Weights of a small mixture-of-experts language model, trained from scratch on English Wikipedia: 256 experts in each of 7 layers.
Below are experts of layer 5 (counted from 0) of a mixture-of-experts language model. Rows are named router (the router's row for the expert), up (a neuron's input weights, with its number), down (a neuron's output weights, with its number) and show model dimensions 0-191. Each number is 500 + 40 x the weight over its row's rms, rounded and kept within 0 to 999. Numbers have three digits each.
After each expert's rows: a language model's description of what the expert responds to; "comes after" lists some tokens at least twice as common just before its tokens as in all text. This comes from a sample of Wikipedia text that the model never trained on. Tokens count by the router's weight.

# expert 25
router:492485476458424457470483454400460488552477526431483578500497488540444516473524488484495456511456462439552477428442549543346511455545512486512414459498530495517488488541418532483560469424575537499558468477512498485542515508524543419527518500579547504533503532537472517508519517506469429500455508432501546471430487498523562475563535486461536542540391520514518534503575490500448553534482495537468482535445498446529514598517518483484450487453503536489464439450493544511505457531492541508513512532459463564503534515462499544482540487500512485500491535454512493537536513430537546476
up0:532513614480435424462490477505460535430546551446536526524537560486482604513534538514524456536492477433481504514429530542472487470437588423468521545455562502481494464470493481534529528518466497495555433480499421474599516468487542450479528467561488526445472486529477461476520506533562546476479487431436520559510575425510512515537548492482530455505427510496497531509459546531480543517438484519534483583500479447498474559511495554493442446522565448508473504478556468529519531573463497515476434479402503527467484500506516541536534506560496479437527558465479480487502554504491480502
down0:535485480523572451503488510484535514488497447527414424455497505535573526514484516498454559541509494512438508481457480563489531465496440493468560524510599433560497497621515523537493510468488543482524499566500595512501515521532471492550558482547410526445556512493542512479491500470533498462504519468440490542445483526612487533488529440515492451456495428512520513481529507522464572479478535528549438518486541484475460545461446499431513478502539538529486434557473410450423556434525537492541452517515477553526453465512436479433484561488453462520469471500508415473465498545510475501
Description: Commas, pipes, colons and digits in dates, births and sports tables, plus prepositions after born, as in born on, born at, Years active:.
comes after: "0", "9", "1", "8", "6", "5"

# expert 22
router:543435516486460524465519513479488485513454535482482469533524486524507579443558463455549442538491496503534490512525568522473572456491499453515476523516535393477493479553482525462621527489481466558583499497512412494529503452479517465499501562495486475507545507496497493548548473540479562425518518528515431505460521427498570552517501447478500480599446507418604460503504546508452445564523453452551517440527487500532450560495527494453443498480514483516468534512495547509597429567467511559427490485513535502437484522500431465482496535501471447471468506536502491561503571471486451511
up0:505472476474464546474540480509494484472495564452454529434499497528468478453520566551506486492482505477576509481559530501480542527442474483480461500488461453444463515535478506418521400501540475546536435494507528440576467492472554479495466494583409518528537458588484466491553530526564487485515522463510423435446484543499525491531467443497487431537530521517487490591494555505470556543469479517486505500499535504492463529560480489505469503483551553466589481504522527499509462529495456550581515499480571522391480482509463466472510376499479556474501503531537509495483637457504482573
down0:494520494591481395498538552523551537419511464522510471574479432457525509433464504527442472484497423497477482452464527512424495473572478496471534530594446475485493559493574513500445565534464476544559539435487560459514409450460477487492489530491521492509497510473495441515504484454463544483533506573525486470572516480493535472526445461523472487533488493404482527485484562446551458431550495533504549526503509496596518518471564549502471517488553502540534507522528488504442506561431505480433541520435524517458505487457559448493567563518482482490536480502564505433483462558513468467
Description: Word-internal pieces, especially g within words like privileged, negative, relegation, and single digits inside years, scores and table numbers.
comes after: " ", "–", "igh", "rug", "un", " al"

# expert 59
router:455477429482493452482484439519475500530449543464550515478559469528464566476490521458495497462510500477554463515466531507478526472538495488493576478501470378534481516559428509480511430519521519547581479509569456545464462528439558538483489517490546534485488533455481460482518431431398570457520508439527494537448460541435549558474483445473425457547459541516575533517563523501444464481529515504498462532449533472529550513517508452538449483488486566452527435542532524575422478571480456519550518476444464558538521519477522527509475526502530457543501520521506483570530483416529470460
up0:500464515481489493500491402528483480516495589498463487461531452491459597493562534444552470491563522526440505509533508517491552464489475498465514476459469524556511528457474530519478469517458478527507480521509484430514522536584552494529478572505550469496531505562559469553547546421535517510508521485497520528417524406509497540544512523500519557511534410528485467506478565474545476517476466507576566550452516567486473534489462529502423547549450476487539488406512514502452532508450475395469471494591510455534469452512527554534452470553552400520491420543469461465513474519447498470
down0:481503457529435503422490466527514523468469491480543513562567481507523459458499523413586492506524540442443479520486470469430507532513530500534477496469511470583465395493454514587537472483506530567522506445596547502496496512476475458466428535536459505523546513456467502460483490509566503498486516499558470493455506454481560514437465534526521499456470456523456529511568431486535495541552440532547575483543533508474514490567511454482544537489560493532475478445511471451521548464491566526524504553474502393532385484468502544536481592480490551467534416558492467466498538543501510461
Description: The word of in hyphenated compounds, capitalized sentence openers like On and In, and the letter f, as in top-of-the-line.
comes after: "-", " (", " ", "\n", " \"", " un"

# expert 26
router:517472500455436502407481481487456520473459539426511500547537532507533519425532474531480486548497477450502485518467478537439562509532538517506500491531508442412494441520516518477515473534542466528576470454541440480517553477488475420455504492494504449563480554523488464472515456512452511388453473441496510487448536486458518505547488548517470531570457484408486467546520556506453528480492535462517479492446535447564526645461479462530523564429529477507493549523606530603457514526541490548426502510479482554525504464559465511439538511516495449513476525528447533532507487536533494495
up1:521509532514472432464481445493480456526507531423549528506426525569477508469431449515495473502500447497507451465556463576501513505491469473511470501571501493463429538511471559443589515499483520539575465455528463523490523489487555473413508442531504463463501553633483527470492490436461505464537468516534445514533504498486495493497493440590479470520499525492514488484484388512513492521469527435494500521513534444378502507521439504473559498428454465447506482517534529506519502540520516534448562504509406508473476521528445463516520462619478540510504414493487526491496543522518588543
down1:553480450566517437546499556481485518482540587515465511495457447575527465464427491426466451466531448503545494503428502438470512533461512519453432509533542605474528552527403523471525510493488516458490505408476507551453518439624618478484552520508541434504524474547497511468475575477439522547490477550482552518530507487497488556485536506533490523542482419470605513481527496499492555501501481415472473529492459452450475557490490490456556450474459467474524535533479520484562506548467491507524556446467462489530488476453533481497481479507464574502525453500515509541526484509547508496
Description: Pipe separators, spaces, line breaks and numbers inside dense statistical tables, such as score grids, sports records and election results.
comes after: " |", " ", "0", "1", "3", "4"

# expert 47
router:542440501451399421473503509472479452491587501447460414543483568544512548497522521507469461573520508471549502465476451460469536530527498375506509478459527495515483491476436510508510456461472456558556447477582479526511534490493587534499472475558452497438513518566526506503512457548461519479469472517468497500434477500497496512565527479479465520524536404473471531554544526501513585551427531460511511461398497532464444553474517491523521492493519518484588444521586484511481471488470523501476512533488523495507547555487496478441496561500528458420499570555557469552525549469482553507
up0:582385531474486512467520489515496445467546493541498476490516467499503496466503367500508501555453542479508456458488505501514572497487535540471394554454559546533574526571487485446489549456475497555530459447518479457479469476522517479524480488520563420510519511496538490530554525540543493474499488429524536548576455527520535459524504554554441547483474481420530513499462512529512512538497469508577505432488510509530547470496471470553496548535453480465625546546467488559448583513518517400515528476435457478467489462513493504432466515490471495474520490467426513542527522559537479537
down0:512456436506499551454520434550483460507504517542443466537492506510488632512525447476546511526502431561531519481539542477563477470474530527482517430493513498549493575504508535543462493504505492467433500479476437539453459455499588498539467530505485453508526453497431487452520478488481549551504491583506465488503531466453453465485473514542508442454493568521590409486469566530565503506599473495426476524513546514441428491486530461458479576497514556490444484474452467479502513502442546462541456476505501429536509507462484580434471501498480567544504543580490464550524492550546548472
Description: Interior pieces like ure, ight, it, atch, ict, aph after short stems, such as meas-ure, telegr-aph-ic, p-aint-ing, Pol-it-ical.
comes after: " f", "f", " sp", " fl", " t", " dep"

# expert 57
router:513499524493482540455475457513436503491459534390462490545529522556544577482481524546505490559479482480543450473441434492418510493465527448515435467559487456466508530476555492518478514446502472539579495451554446500474536456438476531447517474514506489518540521501477525453515457531463523435500441500541488461487499443415509530474527568369537561505460525457565481512572515517476531512548493488437499459515608476581463557481499484554468567480476522534486528508505471556458461483495489524454544559513529477445509519484486525461430507513568474464499527550511476618554535493522528515
up0:602498454506533472516460499514486509463495411472492509538537555513421454480546508473454459526468475431476553494430483534476497429507522465480462526520499481517494466482410545503486522453492501557548479453530522438466462562420458529454495521565458524486472453499494542565551546501537454497512497483561451451446492516490549470536497484466514491528496505446450457575542459530429451497476530459492529494469492490455505589566484453504484483520527551577587497551539527547488565524474561483434533566390509496462560487503435459481522538570457461517464497527491540511432461471503574485
down0:486591445441523504480563581505447545492510509494529486499441395538527443480465600485520560439497514499505504430479462483534510551487496456530513554506587451494468559526452439437462516451485462411544497481446556501490508576511489453482493546493474453519486498522483480489461511531572479481539403573470521536512501503474516491487517544547479568574488527547507481434487519475495531447472496465568502522592518486545494480493421492539468488466513500503538515575513542485435471493475554519516594484450420487469510557488547518514457492516500496439492463531544472449524516449447546557
Description: Scattered tokens in sports results tables and foreign names: pieces of surnames, zeros, punctuation, Runner-up, plus function words like to, not.
comes after: " |", " ", " (", ";", " —", "–"

# expert 50
router:530428565435456541443549496480479521492522502466446493496476464537541502473538480509431467524458517522534523547433524448437544503563529499487467503511553438508497468504537438491560508496548502559571468437548436515483516518490456406492560449519514452561436475506429496512578455514441554405503457465469485508444482523450546503549475558476488557568444486464524448528572570510444558463518508471505466444510518516520536574501562424598446477437482536463516502551512473581508486520542519540492522469490456502484530515527487547470489546471540413533475492547512500532503487499496474484
up0:462482421509501530500563427501516441514494420500483518485455490542496448464519475482553461490470565527564517498486506458491544506568534466507465503461480481540426573519536529495525541568537422548543497512546475458506575500407524458473483548493516501518511465527472407540503458460468508455461523406597400440387464553453500523504463514503485533524510458539522473555479467529540511506448505477486498594451457481507429500507518568440448535500532509571506496468480514475530504453492506473508526502500526467483471513591504480483413535579538488494506450519587518518486497468537542526
down0:450477511472456467425475561497506504439493476485565478537510546440518480490467548499445444470518517474446530525454539521556532584487535549462444544508510438508522458573549471482528578441482470496496553549508488476517478465506523451590503470477501536466444486474472523499514500453441571453581523473507443536450494476448550474521498539545570439523487485507497516483520501488536562473431517466515480532472447535493474409549443497497474487533497460486513432503463541468489493561439524596516514558529460486501448527576507573521540651492528504417549477549491502471534471473494527520
Description: Pipes, spaces, dashes and digits in semicolon or pipe-separated tables and career totals, plus the piece tern in alternate/alternative.
comes after: " |", " ", "1", "0", ";", "2"

# expert 6
router:549498527487430490479458437485483515556516510475488559517503437514461470519495560435436455503513463486544502491459459497378544494564499506474533484534518451498485475512456491481542492517518479485586430427538480453504512473490509429527511533590477499509441504563473513541489503429534486498427457492519519470484515444466530483548523506452563523568430528485511447550627457457548551506435432480455462500445541454585509591460464474473485527468518552504477536469505483531559498466531517534546521510507446487517531457447475571535515488537545466449438497557506522575522546449510470544
up0:480582530478492462458531446484484522495512501482573506586460464511522556510497508461458508510509496422567487502483445553434449545528476501573536502464437534470497475474495515475514495522467516507517481459482387516481518455504517489531509538547441507441471528536454479486520576483519562513488520469547535465456483492569513462542487508522521514544470499424509558518505448446529501545476414493432508467383484576570470528514513541455508544549493572539510532436577450509504463492565510507501500459426465512518482535481442465513418564528616496515430485470490526557522554531567513525
down0:519490407498543494454535567496464468494531606512507566442487462534500481523515421525511599436527455485443477501503516475500561463487526506525404503491534510494482555553486526491474451461501428488496491519534497511514445557485485528478565486519516504523570478450423459505606433426551516470539568558513460515496512548470511537464478480512546510492528593494456515472540521515453507425497488501467441440509547491483514449486450538529506463437526504500493475552523473497513498486417467452502552479509526403549543533443473486454580540467513528430437543560521510488457529525546533443
Description: Infobox field names and values such as Died, Released, Coordinates and date digits, plus degree-minute-second marks and hyphens in listings.
comes after: "0", "\n", "2", "9", "1", "7"

# expert 41
router:513467492448507475471553418501450536557464460467424501509544542520566507399504517534526473553498444534505510484463551479460582521478466395526519491504571504503556583505504427525469515491574529551531476493576464442462455479463533466435565478554497499546484497486477491480482467547479554466566404545485452449418461460431510493524536581490472494538452538520480507524524557544510476463509535438468458461519502430492497493501493491513475519479531496553569479520514561548487491484523522552469481535474452522476546525526527532471427481513553512506422505534525432588516498448480496431
up0:559540445509507452478482530437478519520574499481484472521504583423480527537439474497520527499473501529546524414524477621501515454513516460449580506514520538449407436486532475509454516481501515529533482465537469487552557440453510514516447533451495493485511462511557526484508533505515439508433465486474552448487508483479550526537455517508493565509434466472506462548495472504525448496469504458539521407537579503483519514500572463508468531508512576565609467535485505536495503437521506438515432469450473475567538496518460460529487488474451445474411545474534519485529451498576604479
down0:490519555508540536597545481571525545451464446473516476548529477448511461419459458492488534467468510515459500504507554425542530513434466492558453500537544510509474493475523460559490514475487425457401519498482450510503469424524578504420520501447459524507470609513492482475472503467444499565455496540479471457568512460483443514509453480482512544514478588561561551467458510577422539540494523505484495502525481491462464479565559516500475487542503485470462478472558456482540424543469528457448518544507500548491538555453520474552539469525553542460567475469554510509492425470483529577
Description: Whole common words or first pieces in descriptive prose, such as public, white, market, rock, president, church, new, small.
comes after: " a", "-", " \"", " of", " and", " -"

# expert 31
router:449444559407476430454466517492470450494493518476492445434464529575471565477490504501508430538453583475534466514556514514458539514466457495457525507484516533484549511537426522496497392430524487502547449471569468450471497489563528531545437480517483511552526475543548456502513516485526471445451542535503466495533490491542545527502479562492401452551508468418561438558561469483435540560550511510495480518457515524478501557508558517549482461494481493551517520423491525580507472527501470505473510510446511474462521505537497484467509548518593430494449558462527495564494496409472537547
up0:469488484512477563475554558461459484461435456535430463485525472498526446529518489508501491537507516492564474457541473516487652556484502492467435479463502483431531497504495542479436485462473521557515560478516506473479411481498515470522514613514564411427457469544519469446568519413542535517461498467467519491511562465488540514465543520466542485532494468528463489498534517540527571612513464484568580539475569481500465512533515488550449547511472479543491537469460488491479420477467464448516503509456571442591532493502490498452529483494481489497570571487478535526444490527484508498
down0:431518441540498547439594454518492563496555562444549499498501512441534531454506543485462544453499530511437465484479555444500482543566557442551497515414580480534555540509544446493561483491471547458498521558481552529538520494491542456497524485502453558441535454501492497464494560522506572481504482499543563411424430518545479510526535503497472485464526513443498545452460496494466516418499468457505517458507446459479471577551451494588464520471513457486538525581457484527502529432538504514526456464429500578465440506463515488479498465541455505529483495525501480531598459456529490499
Description: Closing pieces of words and names after a consonant-ending stem, like us, in, ot, le, ex, as in Fav-us, pil-ot, Mar-x, Marc-in.
comes after: "r", "el", "l", "ar", "il", "b"